config = dict(
    n_layer=9,
    d_model=192,
    n_experts=80,
    experts_per_token=4,
    d_expert=96,
    d_shared_expert=128,
    activation='squared_relu',
    moe_layers=[1, 2, 3, 4, 5, 6, 7, 8],
    router_score='softmax',
    normalize_top_k=True,
    routed_scale=1.0,
    balance_loss=0.00634,
    balance_bias=False,
    router_z_loss=0.0001,
    shared_expert_gate=True,
    init_std_router=0.00701,
    lr_router=0.000839,
    vocab_size=10442,
    norm='rmsnorm',
    norm_eps=1e-05,
    tie_embeddings='early',
    optimizer='adamw',
    lr=0.00346,
    beta1=0.95,
    beta2=0.99,
    batch_tokens=65536,
    seq_len=512,
    train_tokens=380500000,
    steps=5806,
    dataset='wikipedia_en',
)
Below are experts of layer 3 (counted from 0) of a mixture-of-experts language model. Rows are named router (the router's row for the expert) and show model dimensions 0-191. Each number is 128 + 24 x the weight over its row's rms, rounded and kept within 0 to 255. Numbers have three digits each.
Before each expert's rows: "mostly gets" lists some tokens that are sent to it at least half of the time. This comes from a sample of Wikipedia text that the model never trained on.

# expert 1
mostly gets: "pl", "asc", "form", "ct", "gr", "orph"
router:164146146149088170098118078143139130145148137123138140134135165125125113110137142128128121102153156166129112092118136156135125120142133113092145132132123124129117144115146126121124156084144078109133127106126064188086127117153082133157093147170090083125128144136113168198170103140124151156146137115101120145102112117082095128113119132066134147149103168123130161153131150124109147113126111141123182183136135126153126160140126127146126135150119115103149142106181153135106140151115115135151132075109068119137141146137136117165138155107098105125136116168116129143108083152128109153

# expert 43
mostly gets: " United", " North", " West", " head", " Gold", " Grand"
router:158117135140103148092123100162137120105108124119121156140145182133109143106171125115130127113128157164147082100140109116110113156096131131123121068143136081124127155126135124108090110127142100150123154121122088131132118152147121165150124150111124104088105138117105148188159140129096129140188144126132117119128128126100084154120066115097139119158116158140138184124123170138137133128122162132126150152087123160163121107113097100088128122138166114103168130085135125123110138143096116103104129135127110075161157142117144125072137157118118139178148134165157147128107072145157110167

# expert 21
mostly gets: " member", " director", " Player", " Preceded", " author", "ress"
router:130166111149114162111093084122129129136160109115076128152147175123102093129117118108125133125136155120142087096139120155107107148141147093107113134133101107140145156087171154100151123108180091137128134143124107159101130121145114128165119150137105107152140116151117130190169096136102134165155146119125098131093117088107103121116098138074121146132098176133125148156116142133131156099128136115133154147108139146166165169159131140142122153148175105086144143093158128114146163165122112138133151152128106144160107167138150117149156137121123110141152142147133097152065061128137097135

# expert 36
mostly gets: " pro", " pre", " ag", " sq", " Comp", " cur"
router:150169168150098153116125113124155118087121134143108142155116143140087130081134122116119104139159141150110098088115171122116131122120126123094098087183119126152135132120110146135098129140134098143104149085100062155130100147138105143186095145141138122130156121133089116169164128144140116111191159107121089161113134093106092152143060156100126169136159142141124131159165143134121130138169149128099174144092125132135100147112108107163125136131147117119168135099151126126136151144088112159129148083123138125137115145114152097112139111112119119183117111180146114109137112144128117152

# expert 15
mostly gets: " |\n", " |\n\n", ".\n\n", ";\n\n", ";\n", " =\n\n"
router:155136134134116175085108099117157097121123081103101147152117140147100111112157135089117113118136131132147083096091136108138125121139118114121140098164118100133112112107160122126150157116148126128131161100135110169104106112141130149179092147143118117136142122121112169177145127147127097117154147112149093159127136118132084143129069134082102173153142181146123155137135124125155115158126118142111154176087149138139141163097094119122064118139153114102123143119150146122121125116133135139146121095141090120184128181153131134121144129123148092170167124202135104144107093144138098144

# expert 54
mostly gets: " Mc", " Che", " due", " ent", " Mat", " comm"
router:162125167141113146119125086149147103149129137140142104130110160151097109083155099123100133135119143131134106116129139107099138134132106124124116127131119141146149163089133148145120118129165120137127185129111103175109113173153133156185112132118126104123143121140076125183157099140119125123173150108136116139083107082080108151145053112091104141141137121124117133143140176143115139120171124119128159142102111118166118144097107116134124126136149115131158109090152147119141200107105109134116156106103112072159123125141091102123172137097120111149141122175169113141143090170139114108

# expert 13
mostly gets: " st", " Br", " Col", " Cl", " Qu", " exp"
router:118128141182098123104156119115126081161136101121135101107134144139098119134134118104138135111180131150103137071117161136101122142105129142122150097144115086110118105117108137142130136109156106146098186094115093188130106124155101138151112171142125081128165136134156160195170123142096123118156162112130113140131121135100088123141102166099141159179112150087133149129124155157138122127141112128135154120091135137157152134113122120149143132148102103107151124082125150135123177135126121111139135073124108095154122163128131119096117129117109130152111116208160135117125093170152112146

# expert 3
mostly gets: " used", " became", " won", " called", " made", " served"
router:151118127147106185129157065100106090116145097143140134124123163143110133125150156098113139147136166123121108089083128153099121133124167112109124096139100104144148125102153135108130138138163114129130158102135134164110131155112114115144114171135108067128125129116115126180156147141123104119136156123132141160142152117126085143120084122072116123142122114125122136170127166159127130108138119161130147141092137158181166156114123120125105133168158118138145135107146170129136119143120089131138162116113093137191127142129154096154132119126124123182147129171117123125093054099165077141

# expert 52
mostly gets: " New", " Red", " Democratic", " DF", " MF", " Rock"
router:141117130136078158123119106114142114137095095153097135160112130105090110147140114123136123149129117151119061101085118145131092141131140152081130105158128129160135151084119116113115136082141104173138147132122119172108108105167111126156095178117106094123165122131095167182163152141089141132136126090138106156107141120093111157091073123092119174169117142118127173137127145154136149119134133124117151135123103158149147141123125108115123140142147093081163112129134148118110151144095126130105143097151085106159160171117173134114159144105094124153142129143155153119143095115120095154

# expert 45
mostly gets: " L", " St", " Dr", " J", " B", " Col"
router:113161157169100164099137080129140098125112136122119161139135150130111130128132153098129097117142143153119109087144157124108149119098121158078134103119117101139126127086128124102139123083143105148129177119116065165130116133156102141147139133127112116144157122142088120181166135154135140121146128082133091154141137130113082144141097154104135150147123146135133171152146159152111146104101167132113187123099144159159125153117153109131126151153128114078158102101143138166147182134122112142120143128148083113187158162126139085112131134118104110161120110191148157104136096145126131141

# expert 61
mostly gets: " their", " the", " among", " these", " his", " its"
router:150156148145110175111151098143139099120124102126103137134121160114106145103133119069128139156109152142141129065106161139128108174115153123087115109143118135156132151103170123100138157112148120168131133105126142140094113139143109123194126145144121126127114116134109119149158139140113127114164133133138125136095109112129084152113100145106117158155118137124127140169121173201117144139136142102119171139083136142156151140083110135150109139141190133094172146082159163171124116145112119151136130107113110094171134138146135129113132136100148107138126134188174132112120089139178117167

# expert 69
mostly gets: "iy", "aj", "ović", "ez", "aki", "ashi"
router:148123140127116146087114106139129112111117125120117130157130167128114123093117123076099128126124138120141121103130146121114114161105126118116113120113148110122118140116192119104126165097178124178124106115140092176076172168114117113115116153148099115121105127123095157203175126134129105117192135127134138114107117125124076132132131129089133167126105178104110151138121141175146129135124144136117189167064158137166122143107121093160106143160132119145150133101164158137123167146131117117097136094139094114146127147129157134146172124074121105160129103129140141127128086118126106123

# expert 77
mostly gets: "201", "199", "202", "200", " Succeeded", " open"
router:175137144175086163119145087135144124125166089108120121151104159130095118128169133087116113123154138117127080092102133127113145147118132135091129103159150116129145127100163131108127125109148096166132135120143102175124124114142114126177105170135129095133136115111082156186168126138111091120161119115125136141140122097138101150115089111105103117171083165107135149135136157148141130132114128154124163143101167140159140136103125111147090147152152099108162134088173144131127144144094115139128166099159095118191135141136153116122147123112124106189124126171146116131134086144158093115

# expert 5
mostly gets: " a", " an", " his", " the", " their", " its"
router:143155138166091169100105083125140122133116109144116112160143188107103138093156131121123152111142125158132128077106122128119113160135132126093127096144109119166117146119169117115122142091148126184118137076161121151106141136145107110169118164145129130121142106133108131147152138148120104097177162123118115137131100132133089143119109138111128152191113157115131151140140155118136135104144145137085171155092143141176134163077112123148094147155174103078180143111143162151134141147112123137114159107139088120170107146117130145076137124098117099148128109168134131101118093125153134159

# expert 2
mostly gets: " album", " government", " company", " School", " town", " Army"
router:125133157167088159100120111130113140129142092132094131143117142136111126103139144105119136133152125103126088113138149136125108132129148102115134102170104113115158152126159130107129149116140102179149129121124066143139118105121119124170121131129102117099141136122130138181127133155116131137178127114163109102102141132114075139122079137058130117132079189151117171156128169162162122131149137124158150136096142184154163144106123117095127130151160091082158114074161127167129136141119107130115139122165111121162112132146134109090132112103125108177151168136138112122128077123162090145

# expert 60
mostly gets: " design", " development", " research", " policy", " infrastructure", " idea"
router:152146153166087170129111084121133101133112107149146125158118171133092120101138109090124129131171130110101083083126145118098105141144157116099137105134145105121135135098139131121144146120131083156109154129128101174110111128135106134174086164147106107130122122103104143173145150149124121100157165111124119152128135126125100126115094131101108149147100155125126153129123156135166161128140129130125177169088143155168138156092141112105114116161157111091159129103175160147131154142100127126096122100140085096172141147150139120108153122086131095177153148183157125150108094110133095154

# expert 18
mostly gets: "\":", "\";", ")\"", "!\"", " Released", "\"\n"
router:169144127143101155118119112111115075142156111145089130128122155129113127132149140090099115126130153144145067066131131156106138167115170141092140120154126125160124145111153126120136143106170136168122148121115122170108134102138110128136131182134115097115130120108108115187146135159100091129130135088117117144113107119123109155103076150109138128156142166124100160132139143157139149117121108108131140167070150141165130141108122086100111113164138099123161108063152176147111173141126097134106156119133090109131110134130151113082138124095114088177130145158140134102114119119145094152

# expert 37
mostly gets: " Ak", "|---|---|---|---", " Nik", " phot", "op", " elect"
router:129148124124100154126105131137116088125099102137115115154125159103113134126169163100112097142154139149106135086130170118116123195104142103083108118124165118144122120071140107142095142138155128148136134125124083200114142112119091138146139185144139106136102111108109169200155153128122140123166143109107099133118142119112098123102119144090139149153139159145149136122115158144132130139141152148147161152104138123149112151100144110159112147151117119108155108073154145123114135131071129137108153131123111113147133156132122162107174115109141127171156090155130138131102073157181108107

# expert 49
mostly gets: ".\"\n\n", "°E", "\".\n\n", " Championships", ".\n\n", " century"
router:148131148150103179126123107153129108105156079146131131143109162117109150085132123078150142141127134108146097118145145143132106143130156137107119129160144106135148116098145103125129137122122097194139169126145089152129130134128119141174120147149133108138135108142133121193130130152122126110144118123164120114140127111083063141136092128057166118127117183149111164159147143166149120135123103147134163145088169178158158135110101116093089127146163127084137125110144160150123165164134102109149123105140088105160096147133121136098138106126144095140126158173131123114149089098133114148

# expert 44
mostly gets: "198", "199", "196", "197", "200", "195"
router:149128141151104155083115088146114107146139118145104123146144172165079107120152145104117102132150132126131110116120162111142117113093111133124143105150108124145129109140107095113136142119152135150105144142142129167107104097133092137176088124131106059147148119117114114196168090143108109145193129139144088136106110106107107114141088130118121149129103140137111121152144137125134119150133119105131153178109114100175104127080118092134082134144139094126155108105178164133094167136087134115126147115086108155146133149153108125103140115095151109171127128167151130103144092171163117145

# expert 16
mostly gets: "oot", "weet", "uck", "ight", "ift", "irt"
router:143137121163095182100127087129123130097140141109120107133081158161127112092132136124100119128148142138134105079082117121151130130139152140106119122098134142162146141111169119135092118100160110157107147103127111150109100128130133136141134165130110111132137112132133159179148149137134154131175143092136130138108147106114109151113125150074116169131126160155132173113169140161116099145118151122146175134092136151144120158080132080126119141159167138082169139094142133140128147132130067132122119110121109123149110148103172140084137144084107101166119143128132148124094067143173080148

# expert 35
mostly gets: " \"", " sub", " un", " dis", " inter", " Ex"
router:130155135147071155120114106135143106111142133120087167109129185128116135134156098123159097117145151147101057085117139143122122146120146114076112105179127087133120157120129118119089150133114124143138147127122070170116166116128111118185168150135108121149109132101105150181151119156106112103163132098157123164128129122121097128143078144065131146132138141152111149146137171115118163137089093115120139143111149164121124124112134128151132141131132114098182116092124141127084135141098124099120133115150101099153109140124145139135136126104108098183138131152160110116101099139144126172

# expert 10
mostly gets: " John", " George", " James", " London", " Charles", " William"
router:149132143138075163121144097123165078127108104120127139157118170159111144082141119089122108146123142134108077113140135145112092144127146145106137115153158101135134147130168116139145138096153093139107140156145102168130141150146106152125126146132122097157132109103119141183143119133086141115160154128153106135120126104128061141138080171090141169122108163124159156145137126178130136134115149126116191147122140133165166155111102078113080159162171102123141127089132140153121177135121116147105141108117102117132104173140137128121143139098143100138133129135146122114129070095151105110

# expert 58
mostly gets: " In", " s", " Al", " Am", " Ar", " El"
router:153131155159131145098151076156111116088119131150135134135128175132121127106162108130125095127170137137113088089129136133135124131146117115102112084181161118132139135123126098136090124105129131168114156090146109134123096128150108147151114164124109110147119125118100110165151133117130095090168151098123128130132122138123038151113088146084114135147152140148140180153120158118121093131125145127141173164105151138121130134100112101134112119122138134132174087087136167127137155146118118135120136096115103094176128151130155139120122122074122104180167102156117174100112095132158100163

# expert 63
mostly gets: " Ed", " cl", " Mon", " Pr", " Qu", " Con"
router:147112128127128119094119091111149090158141123143131138145126144107116139107170141120145134143113163147122114105146175113093117165138150127117108139148118081112134142098108138120109125119187112126131169070117103161116094134160080128172129160129127100144140136113126138205170133137130104136160091148103101121128134127089102170143103125104104162149111149135161127131128166151093123150128131143098195148092107128175133107118147103141108120137135134122166131104118166113135180115117097134136119123119082079166147145118150142092138109105112109153147112174157150124133087152140097153

# expert 40
mostly gets: " into", " for", " at", " against", " of", " during"
router:165130144141108185133153067155141133149152110119125113135115144118098100137154119093111124148128123095142131068118166146101112156119154099107113131161136114138123136089176130120127138118146132163121124125113125158109131140142093121179144131113099055135117126143112128150169150139121122119135136103127122158127132109142051132143087134101130168171144156145140171149125169181127120117121121119120169166081137134168151139091123152123138145162174125116171143076131187145128115146120099135124122121130107116165126160154132127133155128100117097144148133177146129121124102154153104142

# expert 41
mostly gets: " Yes", " No", " ten", " Apps", " com", " six"
router:135159141136129153122096104145138124148116112124116114132130156112133132110139116111139116133149141095139089093102153126080108163139133112117127102115124120117167134121127139101098136111149121175093157123133132166101110133124093132185154208120121088140154133113127105186178152139118114141176143076133111142103136113116087141134085130085136139147132137132159162098126132152120123121105138133141177163092160134177172133091142095128109110154149129106150092108130123154129177155116135110127141104123113101188149128103135137137157123119136107145166112148142139074090080151130111159

# expert 76
mostly gets: " Championship", " record", " Award", " medal", " Road", " Stadium"
router:123132139163105160107127106129126138102129088098103141154137150140125103117151163095114118123149118111121092101117145126103138130116145103129128081142107124120123160104173133134134132107114114175156179136109109141141117110126120114152126118138111082138134147095128141203141113148138117135168133121144122097095135117113080112098070152074150132160103162128123155146137162164161136106141148144153145130103130172178162133121117135106123137135159103090144122100158153128165141109112088122114138103150086127202109140130125114100131128127130127185145165139169113142108070120159086144

# expert 0
mostly gets: " be", " also", " but", " not", " has", " only"
router:127124118143105164122136113158138096135147127104137124152119156111140139092137113070104109121181121121103083109102147145135140141115160138100109115104118119147142135122152114140146110139134105139127150099164133197115128125155137127142111151153149089129160118117120096182181124135109100123134158107138100135110121123121083142139102143084154159166141150093105178168155162115107152142155132096108163116094168149149149126091093091120110129169149115105158106080147152148138138139116117102104138102118133140178115139130168110079137125096111118155122130148121143112103083147155077168

# expert 66
mostly gets: "ig", "isc", "ov", "erv", "amb", "nt"
router:122136120151105148109088088151123108155107114114139124156098180136128118128152142120130147115146122124111123084110110151138119160119132102112125137120146137121137152089131114149142161108169115121107134086122091143101140101152120136140110149138107082097109120132119139214184121121121137093163117110136097174095110095120096121085103148087128153160092146119134151138109157149139108151151121144117161145096086160152097140103130096149116129146120136088154155099133155123162159113151110120128128066082101123137143140145149131143153141090123102143136113145128151143108065153132067157

# expert 57
mostly gets: "\n", ")\n", ".\n", ";\n", "\"\n", " |\n"
router:151149110139118162096139093160131076130146102113104124133135168111087126090138145101151129115117161102121112080111138132133109131130120123089125128141153083117103119116159112132124125109141097159128173150148084165117127122149119137167115124128135113114127117119111106199160159145116130121174119098110107158082136136141095144122073114094117158136116144120128158159115143123162107146107144147104145167073143132133180131110145132142104120150178094117156113102131152137138145132099160108117138118149075106167088163130115115096155145093170106170112108154106107124125102144173108145

# expert 68
mostly gets: "\"", " years", ".\"", "\",", " team", " kg"
router:126107097162086164136117105142125141112115116118119127152096147108121133126153108101125108146165135108130080131133122136116112130113153124083120090166162132172135143089155120104127126112116122115124162099155070171093105123146135112159124134161124076150121131133092111191145143160141136121157111109129133134129158099113108122151106143073146157126104190169144153141146106183122154116158120105142158132111149149130163138115131122164130150135164133132158126096132149164120187159100086130118155129164093095156126134120105141136110109095137090159152133148098155119107079135162119134

# expert 73
mostly gets: "   ", "|", " $\\", "^{(", "frac", "}{"
router:136135129134086164132132105108134123148150102120124125150143155117078134102173100110127134138144106165124095072092144149100100160129149118085127101144147125099146139087132129128130158119127115172091175128125116144096129176173095102161137158122111095155117114131105130187140127131124105114138140103117133118112131107086116109087060122113151146130122149137160167166145148152122113109127160109101155164118131143158139178118154101141109147169146133139192113090134161108147152128129133114107152114125120102192118136115146125117132151138107111167140123161148106097106095143161115149

# expert 17
mostly gets: " to", " Born", " Binomial", " Genre", " Occupation", " including"
router:162132114143092163098123071143135096110124093111107115167142164154094124109154130102113131135129121152135099092098146116087149140106131116110107139142152104118124145121154127128128108101158128151119169117112141142110128148139104137160092171112096058126126153128112124150160125137137121139120132137137123144127140126134095140118062140116131186153092128151134180155145147160133101133145135100110164124102173145174133138117118121110124134167158115097195121065150178133123111144136078139101118112156089137168117154156123130135135127111119099159152082170137126132107135154126091122

# expert 79
mostly gets: " T", " U", " Sh", " K", " t", " sp"
router:126114154153121148122111100159151121163127066135128159138154178114128123128162145071136133117130127130148103082134145105105136163134128101124128099129121094130109125077115115126141125125141132139115170090106090132113097151168084113181134165155145091130112120128130151169150125139107138134140169094110119155149139116095065155125117120106112162154106180087108178111127155145117124121104158126127168131103146165146151123094132120151112121157136136116145128098176153135157190159085118141133137107159102106155126135137139135105137141096145103166111119161141124134120088167111101129

# expert 30
mostly gets: "==\n", " =\n\n", "===\n", " ==\n", "==\n\n", "===\n\n"
router:148149123116105171094136109142148099130138082122112142131115156118095108107140156072129117124119196127139072084150131122148115124124166120104141132167152124129101121118158118141129130120168084146131154118122098192124122151117125145182118155131125134140115088134124132193138166139112129109162125090125118143137134111101093133129094148118143145129125163147121149180131144122152124106142115142101131176081138169135128145109134124121099138176172149106168122090161170121124138145103118091104105101139075111157138148156147123102149121123117087158126138161158118108119099141157097144

# expert 59
mostly gets: " injury", " TKO", "ensis", " lap", " Apr", "201"
router:157146152157104159103116093145137116119139100131119142151131162141111125104171120074127117134162122127098084092105139124140140147142130096079137105173130133139145147094167105089114126124160097155103163102134116171098071141144106160165135165118131099141136127126101132185144157119116118120157135122122112138138132100125103124110067129099112132143105145121151156127125142153161142111128141107121172134088144142160148154083131111120093138141165119109173123096141150128114154148116111128105139103142097119196104165140133123134147156112138101184128134171148154152103093136148092157

# expert 70
mostly gets: "000", " England", " France", " Germany", " States", " India"
router:147139125150091178110109086148132087104119113115098130161123152104098168091128130102129109137130135129130090121133167132120125167147158140082159115119153119152141136120125124082148115102174091153117155123136147171107122143126112128190140137148136063144139134119126141192145128143110094118158140123114133161134108141121077162134050143101118114141078168161120152127116143135158129136129141114105148163121117117168153180105131101095118127112136120122171130103150140125122180123102129131094123093108124094185113146127132127121143116112144132155129158170121100105133110096122112137

# expert 11
mostly gets: "ith", "osp", "ymn", "olog", "iph", "aph"
router:166178152132107146088113105146126079135137101141119127142103170130090119116140140091118096127129112157128139072117118127123141152126138113081117115169159140140127152097161129110128151132159103132117122136133083155077151114134096129152118183119097096122137133149135151174147139129091133091178129099120108171118123132119090147090116120075126153131109158134119145121153144146149134106159107121122194152101129137122103154101151121132126124138146106156146148090184158138129159121103095096132150076096091164124145136151139115125106140101118104150122091135142112147134064139147118125

# expert 26
mostly gets: " R", " All", " L", " Bl", "″N", "°N"
router:136143133156110159101119100126152115137140138103124135164110180114068123146133103076132151123155117134116089065134146114112122153094122101123155111136109126108154093127145152106142152089145106152133162103150093151119115125141109130153116153138142115106162113119121136181174156123110135117132144098145122142127151113137078142090122160106113163183111175137133134145123133138108107123115125155152183117098178128132152139100125104109103115175166129101147124092129118152115149118108114127110104100128088127176151150113151132146156146093139083154124109197144106127132104151138074133

# expert 25
mostly gets: " York", " London", "ford", " England", " Chicago", "ville"
router:147151116153090148078142109119160090128154112139132156181105165152097130106107109088098124163115135131135052100114136135133132142135124126105176135151128088132138132117181121103136138120152097140103138149121078151084109146154098158160120151130137080151133133121129139174122129134087118109158130095146143155106117123162087145113088145093142131161095171122106159150166123140126143105132135111112175146097151152159122173115116105111114143125167082089173157086145141123100158125140111134102138081120114141152129148153121108148122135119126108136127140135151104134132098109146097115

# expert 31
mostly gets: " District", " National", " List", " village", "See", " district"
router:114151125161107166119148113124155126127145113127112141154128153122080114088154130108137133131148115149141066099100157162123100137119144141096142115163106124120147149088141138110113131118123110149119131124101071140113144169161092114136119158121108104133143115126099125184148113152117103128180177117141089132101167102087089164134073142109121140151114161142114198158123146164153115127124147095137144152117141189165146143108125125116111114160158099103163101100153136145105135125116102164099131133128106108179099155135137122108119133110124133174112124142186129127120109102125095142

# expert 56
mostly gets: "″E", " —;", "};", "%;", " –;", ");"
router:155141130180108148111113083118154117101148087129109110159128133128127117112148132070111121116169132133129091086116140157124122133098156116088141122155155125117132122107165106118117135111138095152111169122117128173112121144138118166148102146153158067150161122122118147180139111148091112099129127129110130141132146100106125115110085116116105172140114133171133144138105148155151120114120150108134161121095136148142137144062113083145111155142139093101159111093164165134116135164104125130108157121144082128177105146144149112112174122084093103176130129173141160143104111146157111153

# expert 14
mostly gets: " ch", "-S", "Ch", " Q", " Che", " Ma"
router:126160073157110130116125101126143128147129135125114117119111134108116126105150113110121126133110120133138123080111138128107146169098160106114105098132104092164110117130104096121123128103132124144127204104132098168110089129111138134153123146110117096099112151146090138201153136139100138090166144098122104159120125129080092146143087126113128139155108162134112146158148160143127150112150144137159157130077140157149112140095153168136113136118127145129172131102150137112083188142112097102117138071113123124159148170136137148094123140092133138127133107157149170141158067168153120137

# expert 74
mostly gets: " Thomas", "ić", "ville", " Charles", " Jones", " Williams"
router:158143130166096175121157078127147107141109104130129144147123178129115134089121124080087131132110124129124081111109114157150104113126110156100144122168134110136108138135163131124130147112164133144101140135133073159113143126131114135133132154127135099139148119099097147181132134127097137118167149114128123136094115098145069149125095134093133162107116170108132151109142153165137149121113117122095194143107143134155145170091088071115082139161173123111167130085124162141139183133129094128124125123126099129137111136138148125143144130106146096181122119151168145119104084097138103129

# expert 64
mostly gets: " T", " f", " Sh", " C", " w", " t"
router:110130164171104148114125103149143120145128093139100117147127169133104120134169142088099127125144137142115113057124160106098163129125141102120100110157113084148115115091113096115119139107153117137106157105109073148114111133151098120178131148132120126122135153109115124160167135143116125123139148111153124139150124149123085122123104128088130165172126144124137171116112174142127147131121144136126171136097157160143133132088124128165119138126133136107152117081174163130150200133103101115127123090146122091163139180138170135111146147085123097167126130186154147129141093150140096156

# expert 38
mostly gets: "anded", " turned", "ushed", "oured", "ipped", " broke"
router:156120159176110184123132084120136118136134100104131133150106171167109131117113124099100102144128161100108093068103120135109118143123175123117140110106146115141115120113191117132130138127131087153115147122115098142121110160145121150188116132124120093166116136127140136159142120112105089129175131112138143143121153109147058154100103135059140141142101160136124151130097138162135116097115130126134135140082135129155152162097126096143110131165172133114164177104124121122136155139116089137122148104137102137153103156167143113125143114112126100158130113160133121142136075118148080167

# expert 75
mostly gets: "|", "==", "°", "===", " age", "===="
router:172137146123093158140132074132139127153137090123120141171114148144100122103133118087118084129158122129142090098136150136117098151113139077118119089153125124126126128103129113115138145167162119157107131142139081162131147141150121103195119170092119110125112140123109107203149121160149170114157141111176122146114126117132114129112098126126141147139118184120128148147161145153137124141114129113133140133116148144141142161072109094123092128148151111102194152074172127147131147105114140162135142098153073104175126133145155136120146120148123108167110123099155127112125106144123115163

# expert 28
mostly gets: " (", " except", " (/", " occas", " (\"", " "
router:120137139156095150093159091157139117127159133129149149126132178126125107116144141077131131144157124136142089064097144110136114153091141104095108111145150117143158132107149133102110130131159114185113155121137074150107152132134100117156110133140143129154105094157100149176180127134116114108149128135152078171128133094098136111143112109117136163135087126104116159155108163145106135124117144103163185138093156162159167128086110108145094150135176140110166141096168138129121152133114120098138135100144088129169115144146125109119139142113124137179112124171137111128135114142174109122

# expert 34
mostly gets: " Indian", " British", " French", " German", " American", " Japanese"
router:166155103159093155132130093152144087116108081134076140168092194113109157114115108097119135155144131147134117117099125148112112146156135119098143139134155084153143133111180111118156152101149126191117119135147109161085115144165094136149108149131138083150118125149116150187143105164098099146149132114129103148119107099133082134110119142121145130130136133154116146143128152115129103143126151128110162132105144163176141160083113118132122148111147128089177157081148126159096187150109125115124157100127120105155137138132126130125138141097112116155121092142131140108142082120154097135

# expert 55
mostly gets: "′", " FC", " DF", " MF", " FW", " inf"
router:147158127153102151116122070133152129098116076105091126150162165112099127114156132100102157103158163145130093095112151107130139134137136096136119108154158116167145128119128095108103124112126118140123127142135115168105117164153138121172131141152130077135119120110125152193135118126125135140147127113115138133130124124108106132129059149109143172129080135145138188141122117146131145120146146087130162138073123131162135141069112101141128169148121117094168085073150178169131157145143129134126119122145132128163141138111145117131153125093125122183097156154163118122132087150153124145

# expert 62
mostly gets: " The", "The", " My", "This", " There", " That"
router:136129130181109143118121096173103096130094098119080141137111151129121116102139091087133105110176156131113088093142121126130089179094137129090138125155160125112135112096117132118121140092178127134112134085140134154126109149149108150164104151134123116114134129117086145160149153151105130090140126116144127136113143116109081120101044144104130147151135153114111153156149144174133123132140106110101172132111130121166108169098125086142119124125158135078146110110150151169123125134118126155121126108158103105186111160118125106125139116090113119170140101140126117101147076122168098123

# expert 48
mostly gets: "frac", " #", " least", "     ", " ", " subject"
router:119123137146095161128122102137142121114158102113136129121144170109092111138130129123124137111149146128142091103137140121130116154143155094105134104134124122149128163110113147133139132130177125184102155103126099190111129159141114117163167161109111114135102133120116107164160132128079128135172133124138099157110115144113115150123095146092124129145142149135098174148122134150144167129125123123148151167075169173178124158129123105090098139119157094081168116086160168111166167135103131145126142071119092101189133131110169140151164108100136124170134103142142111142119111152136090144

# expert 22
mostly gets: " US", " USA", "$", "RA", " FC", " DF"
router:136123127141085171127108074119164103131106123142116137134133171113125130108143111097121142116115146112140074124103164103135143172157166096088129108141145114140119149089135118126141140120133122126095141117155077164133124119142131125184092141164105085149105139105134142193119119151111104119189140105111124144111140099113111133102092126100139128156112185127119141166149137165142141141137131112133165156099127136158143162088102124089113120139135121094156116082145144147149195123118100146094128116142114100177115153152153150120106128088144115157135113164098092138140103134164121116

# expert 24
mostly gets: " can", " would", " I", " may", " will", " could"
router:124134104127130158096096096155133107095111135108123136145159164127121109080163118077126150120143138140146057089087160132121149121128118134094124139163120095120123134098140109121103137138146107156089199129170118149141156146121121151145109170141114121117163122114125128165130118150147107109141117137146109132116169134141101130103056127089134154153125140117120178122133150137135121135159139139132177150088148143145143116094114114134147139165159108082193118065135153119158143141127084105121135088101121094134127131146135140135106139098105114149121118167123141111099091156137096150

# expert 50
mostly gets: " been", " became", " was", " has", " being", " began"
router:114128146129097165119137086119124107103132132118121152160127161132126134080138120101114142140145129124111106112094128135108111136116150138108104093135075112141127112120164123100149118137148110133101158091165133164086164141140125105147124154151130091125162114133113092174157133121114107105137160130141109168131138133153080167125106132086133155152134132117089161144146154145123159137151138147102167118090160166158167137117105058125102127172137121130171138084163181147135131153109103121103147128105100134182140140145149126097162118110124094168113139172104142151117067133138098144

# expert 12
mostly gets: " by", " with", " for", " against", " where", " under"
router:142161128147085180123137092131128115145157101129126128136130145124098098118166115078146096150137135124138123067128155139115120168127148111097144138145130106157126136091146134110118126121163121167126134128119124176150113152151089118160151122125127046127111145135093110162175146125089098106136147108106129173133122091129061130135054140115133166163123126134126160164124164165145118110132095135127151162085139135166162152086106146133146126149145131120147116117173167153130120132108104125128125112139120118181112150132147142118140119110125104156166103159137121122112106109171108137

# expert 33
mostly gets: "-", "|", "=", "===", "====", "   "
router:148171132192115166090120111142146126149113105119105107131124164128101123091184127096129144157155142125125079088112141142122138136149173112086143103122127085109121137079134131115120146125148134162116176130136075178109150140142111128154158143127098116146154122118127117176186125125099123128173139146144111147096135132115103152102090148108115112117123180147133152131132127140135146148145146135132147133105142143154148147086127132137092124133145122136195106080143128156148143182128087142102144099121086118176145143118137150109119124107119115184129099144153117148137106142124083132